From a checkpoint of a small mixture-of-experts model trained on Wikipedia: 32 experts in each of 9 layers, 272 cubed ReLU neurons an expert.
Below are experts of layer 5 (counted from 0) of a mixture-of-experts language model. Rows are named router (the router's row for the expert), up (a neuron's input weights, with its number) and show model dimensions 0-79. Each number is 200 + 20 x the weight over its row's rms, rounded and kept within 0 to 999.
After each expert's rows: "comes after" lists some tokens at least twice as common just before its tokens as in all text. This comes from a sample of Wikipedia text that the model never trained on. Tokens count by the router's weight.

# expert 9
router,198,169,214,190,230,167,221,233,229,203,196,163,191,242,167,225,205,205,213,175,219,193,189,217,225,223,169,222,195,175,214,178,217,176,193,196,220,214,202,183,183,203,193,204,206,227,192,203,213,189,220,174,174,142,209,189,223,184,220,198,190,192,208,201,173,203,180,223,224,159,229,184,227,175,229,193,203,197,233,178
up9,228,164,231,211,199,158,221,188,243,177,190,192,140,163,210,176,181,201,177,184,204,175,177,200,195,225,199,162,211,185,202,183,199,205,180,227,187,180,182,212,227,223,184,209,225,210,199,198,215,196,190,227,183,208,201,213,158,218,205,201,185,176,232,165,186,188,203,180,216,163,224,216,241,213,204,210,196,210,229,181
up10,157,192,204,218,212,180,206,228,202,200,212,209,205,226,241,242,213,201,186,191,197,164,206,197,201,206,182,218,186,230,214,204,210,193,187,195,168,214,179,216,223,187,185,185,192,218,176,197,232,190,205,206,171,202,166,226,195,203,185,208,189,219,173,189,172,232,224,193,180,201,161,198,220,197,164,212,223,175,213,180
up11,236,209,199,203,196,201,191,226,230,210,178,202,177,197,172,194,219,204,164,172,232,205,151,188,165,212,178,199,226,181,201,209,196,216,224,159,228,181,169,210,164,164,205,170,197,210,178,231,196,209,219,215,207,170,216,206,233,201,184,210,188,208,227,200,210,240,236,198,216,214,196,221,217,222,165,195,204,196,180,173
up12,191,203,210,200,169,206,186,218,209,170,176,215,191,205,192,221,223,183,184,174,226,204,185,218,176,221,205,195,181,183,228,221,201,192,179,172,206,197,173,179,139,210,209,232,185,203,197,228,188,168,184,198,184,158,218,223,182,187,231,226,184,200,179,186,185,199,176,183,176,181,230,220,192,202,208,214,207,232,204,180
up13,225,176,198,225,205,207,184,220,205,206,235,174,197,197,203,167,212,176,210,233,150,164,180,185,182,200,195,218,221,203,208,197,172,202,195,175,209,222,204,224,218,203,155,210,214,237,151,214,197,204,243,157,231,172,188,199,201,166,208,221,181,229,195,171,195,182,194,209,173,213,240,233,223,170,208,232,255,198,193,195
comes after: " the", " The", " a", " his", "'s", "The"

# expert 29
router,160,198,186,218,210,205,197,209,206,204,181,201,166,212,177,201,198,203,189,213,187,226,239,184,198,196,151,178,219,182,187,214,202,195,176,195,237,218,196,169,192,230,230,199,194,196,197,207,194,182,207,195,210,218,199,180,210,233,237,169,186,226,205,235,197,193,206,218,181,203,183,223,214,188,174,160,183,219,191,192
up0,215,219,227,227,194,187,213,172,221,186,156,199,199,183,168,175,205,187,188,179,228,223,214,207,190,245,228,189,223,233,178,203,194,192,226,204,180,173,211,183,209,201,191,216,193,196,175,200,201,230,177,188,230,226,217,216,217,171,185,185,213,239,184,199,152,189,224,177,183,217,202,215,212,205,208,185,205,197,191,200
up1,210,174,171,184,183,224,199,208,164,209,211,166,185,211,237,154,203,218,214,179,180,184,213,203,209,192,176,199,232,194,172,218,204,185,227,192,213,210,252,205,221,229,188,219,208,205,197,233,193,197,197,199,167,236,206,218,169,224,185,203,194,188,185,219,191,194,206,207,219,212,203,212,205,185,195,172,197,175,208,174
up2,216,204,194,164,158,214,213,206,196,195,193,224,182,179,225,196,223,243,199,221,208,176,206,223,178,168,174,223,226,208,215,189,184,189,212,175,223,189,191,207,192,198,156,241,208,162,191,226,196,166,203,223,214,207,204,203,191,198,196,182,184,178,203,204,204,210,183,201,217,197,173,207,207,194,182,215,199,179,214,200
up3,200,217,194,218,208,209,167,200,190,178,177,228,188,194,226,187,151,253,204,186,188,198,165,197,200,208,218,211,183,206,179,160,194,184,216,190,197,200,209,193,204,206,209,206,221,184,220,214,172,197,162,216,189,202,203,193,195,201,184,207,173,200,164,182,219,203,188,175,174,216,185,215,243,200,179,210,197,188,161,201
up4,198,181,176,210,199,185,176,210,209,192,187,194,208,166,181,220,204,205,205,173,176,211,204,198,209,189,213,188,171,200,272,197,249,201,187,192,206,189,219,214,218,227,214,221,198,211,181,202,226,168,190,180,193,185,204,180,190,203,190,208,193,222,227,184,182,231,172,204,201,186,197,184,215,204,196,197,196,162,206,187
comes after: " (", " |", " /", "\"", "2", "0"

# expert 23
router,193,168,206,179,223,170,227,182,181,198,187,217,229,218,192,219,227,193,196,191,236,210,216,200,205,182,199,198,182,225,214,228,213,161,190,197,209,194,186,173,205,226,186,211,210,220,242,184,181,196,195,178,220,228,208,178,174,184,198,179,197,192,206,210,182,203,201,154,154,169,189,186,188,186,208,212,174,217,205,200
up1,193,198,205,207,191,225,201,194,210,210,146,191,194,201,179,179,210,191,207,158,196,199,175,230,216,214,226,208,201,216,186,209,172,202,214,207,228,232,193,219,187,200,216,251,200,165,199,214,158,168,218,202,187,218,156,200,226,195,180,225,208,214,243,176,195,230,186,182,216,204,184,175,177,186,225,219,179,183,186,225
up2,196,217,211,215,204,192,216,236,181,174,168,217,203,236,177,231,194,206,201,222,210,177,161,212,206,202,209,208,198,201,184,228,214,182,218,198,205,197,180,193,216,185,210,216,157,223,177,222,153,174,179,223,244,217,176,175,197,227,228,224,167,231,207,176,207,190,213,178,208,192,163,249,172,231,191,154,196,189,217,206
up3,174,180,212,215,229,226,167,186,242,212,221,198,209,182,181,190,179,212,226,227,210,232,202,215,157,200,182,239,226,187,202,212,193,200,204,186,198,236,193,189,207,195,220,244,207,179,192,234,170,176,189,215,228,215,180,210,183,186,196,206,172,238,201,235,193,232,218,197,185,230,215,221,217,211,202,188,157,211,248,200
up4,151,197,191,235,210,176,207,173,200,238,188,211,200,216,223,169,196,150,203,188,231,203,205,223,185,222,204,213,197,164,204,178,209,208,199,166,190,213,197,202,206,169,195,197,186,212,206,177,235,198,167,211,192,212,167,181,166,203,201,203,185,191,183,196,211,175,196,148,199,185,194,200,175,218,203,210,180,212,180,209
up5,198,204,184,220,234,226,236,183,191,188,196,221,201,185,165,172,171,184,204,191,258,193,190,185,185,207,239,245,210,200,215,226,183,236,216,186,210,237,208,199,215,220,218,208,211,190,170,196,190,214,200,194,187,169,167,223,212,203,182,187,184,211,221,193,185,199,207,164,173,182,183,180,198,178,188,207,238,209,191,207
comes after: " |", ")", "|", " was", " MPC", "W"

# expert 24
router,198,196,203,176,214,180,199,218,192,211,197,153,218,234,202,203,200,203,226,168,187,189,216,209,223,210,231,188,188,224,217,191,203,188,212,204,214,185,211,201,223,197,196,162,260,165,194,212,224,155,202,186,193,156,190,171,206,215,195,202,207,203,226,199,262,178,210,203,230,213,221,219,222,232,213,232,201,204,190,179
up1,206,194,155,221,218,214,193,224,208,195,204,192,195,186,177,179,231,228,180,211,232,197,184,193,202,194,209,206,216,202,197,198,186,208,195,198,204,206,200,197,220,196,211,208,205,219,183,195,205,185,187,208,193,155,208,202,185,192,197,186,199,214,237,202,165,183,171,175,195,190,208,184,228,207,191,207,201,179,164,192
up2,197,182,192,176,171,227,219,205,206,183,238,209,219,173,230,217,177,224,236,162,229,182,200,202,179,218,198,194,213,206,189,218,176,208,179,179,218,203,184,189,212,205,184,181,210,165,199,223,189,218,177,205,192,197,206,202,191,197,205,197,199,210,229,214,228,203,223,169,207,219,230,211,209,237,186,233,198,196,206,167
up3,207,193,205,201,237,218,213,209,205,197,193,186,204,183,213,212,199,215,212,208,179,189,204,232,208,198,213,191,165,210,207,184,199,219,172,140,205,213,204,215,239,166,192,197,202,230,235,178,197,162,197,184,162,180,207,213,221,184,230,189,182,212,179,184,221,208,183,172,221,184,204,182,195,198,209,235,233,216,182,208
up4,178,182,178,205,177,231,231,183,184,153,221,179,201,206,167,205,190,210,213,216,217,182,192,184,182,179,186,193,201,225,243,174,194,190,184,181,212,210,201,190,203,177,204,253,203,176,207,200,212,205,235,201,214,199,197,210,184,201,226,196,192,201,203,224,183,190,203,197,178,189,202,209,240,208,185,222,209,194,199,177
up5,183,185,169,211,193,164,199,197,190,212,215,202,241,191,224,173,182,188,177,177,174,203,185,224,193,202,211,198,162,196,215,212,215,225,192,194,211,181,195,206,237,194,165,199,200,216,184,194,202,194,219,193,221,171,216,191,192,193,207,229,171,192,215,237,211,204,193,210,263,184,184,169,244,198,192,213,212,207,216,198
comes after: "\n", ".", " =", "\n ", ").", ".\""

# expert 3
router,213,188,205,189,189,198,229,210,176,210,203,232,195,235,222,202,210,201,181,178,207,223,231,213,208,201,206,190,198,198,208,195,240,181,217,215,210,188,206,197,210,214,161,183,200,192,221,193,192,215,217,185,220,178,184,203,242,180,186,191,217,209,205,193,186,190,202,205,203,169,187,184,200,197,243,211,177,191,203,213
up1,193,213,208,193,147,189,172,194,161,171,187,221,187,186,206,175,244,182,219,233,240,210,191,185,189,206,199,183,175,220,195,199,166,212,201,206,202,198,178,178,202,159,194,183,172,207,221,174,197,208,218,139,199,199,184,189,196,205,225,183,190,176,183,160,216,208,227,196,206,192,183,206,213,182,168,210,208,155,204,219
up2,192,189,185,225,201,199,190,220,194,178,220,229,238,224,206,227,194,227,208,228,216,178,174,172,196,197,217,219,196,197,197,176,210,197,216,200,164,175,193,197,216,174,161,225,209,209,211,238,218,188,193,200,170,184,219,154,222,205,192,218,188,200,220,189,197,203,173,189,208,206,198,175,183,178,245,183,221,215,190,194
up3,185,210,194,167,198,199,199,187,190,183,178,221,181,176,184,195,192,193,214,213,150,202,173,192,229,207,221,165,161,171,185,225,201,206,161,207,168,196,245,164,209,218,208,246,205,197,209,221,218,201,189,200,230,160,181,182,259,165,177,199,209,230,218,195,183,215,233,193,232,174,202,197,186,206,209,196,251,193,199,179
up4,175,204,190,211,163,154,194,173,229,240,195,199,180,215,185,197,214,209,194,220,226,215,210,178,178,190,182,232,219,202,184,205,180,207,186,198,184,224,201,208,237,207,173,205,217,179,201,169,187,197,192,213,198,186,206,177,223,191,194,182,215,213,243,164,166,209,181,177,202,197,177,208,209,190,211,167,186,195,180,182
up5,211,191,196,196,237,174,218,181,188,210,225,235,203,231,201,198,197,224,231,194,219,188,190,215,218,177,213,193,224,207,185,162,175,193,213,207,180,206,191,171,202,182,206,204,186,233,165,202,196,223,189,186,239,177,202,236,167,195,182,210,194,166,179,190,190,189,201,193,202,162,213,184,221,191,187,211,195,199,172,218
comes after: " |", " ", ")", " 0", " 1", " —"

# expert 18
router,172,213,218,225,217,202,180,197,173,196,207,187,195,208,187,194,211,199,194,201,189,186,238,211,175,172,159,199,196,205,179,183,171,201,202,181,183,181,190,203,215,209,220,160,225,221,192,242,181,211,186,192,183,179,162,240,191,215,199,213,242,196,200,187,184,206,171,150,226,193,184,170,209,257,165,188,197,175,198,223
up1,231,206,199,194,206,217,198,182,191,203,212,147,189,217,194,187,197,215,200,187,170,201,175,199,231,188,216,199,198,182,236,185,171,188,250,195,224,187,220,223,197,180,212,232,212,193,172,232,186,172,182,209,170,213,184,202,199,207,190,246,215,171,194,208,179,206,157,190,204,215,166,197,208,204,232,205,199,172,172,224
up2,206,228,189,196,201,220,207,190,206,172,193,220,207,227,173,211,259,190,188,212,190,187,235,196,190,200,210,189,190,200,204,186,195,182,164,184,158,182,188,169,212,215,208,167,201,211,184,209,198,211,213,226,206,185,159,208,195,204,171,169,217,293,227,191,196,175,201,159,187,174,188,184,212,183,194,174,228,166,182,209
up3,184,220,181,221,192,176,186,191,206,162,204,203,200,245,192,185,189,203,193,214,206,187,219,215,177,203,203,182,175,204,228,202,191,213,190,183,157,199,217,201,195,208,218,208,195,217,196,212,204,181,211,193,177,196,172,187,185,183,194,246,208,202,212,183,244,237,190,203,201,226,187,216,193,210,193,229,222,241,169,230
up4,168,175,195,218,241,196,201,229,197,154,190,202,191,188,167,178,196,215,199,200,196,211,211,213,209,196,192,176,194,194,173,177,171,195,173,155,183,215,191,196,218,180,172,205,207,187,159,207,192,233,214,205,199,213,232,204,168,219,174,192,161,179,168,173,199,200,191,206,194,212,178,209,203,201,178,184,180,190,223,223
up5,214,213,174,210,197,206,186,226,175,193,206,157,195,226,185,237,178,217,247,210,225,260,209,188,230,174,200,190,201,174,192,188,176,175,197,178,183,211,221,232,196,197,215,223,207,207,172,211,255,193,209,216,180,209,161,177,175,175,195,202,222,232,209,203,220,240,155,192,173,197,185,233,176,217,199,195,237,202,170,193
comes after: ",", " in", " (", "–", "|", "In"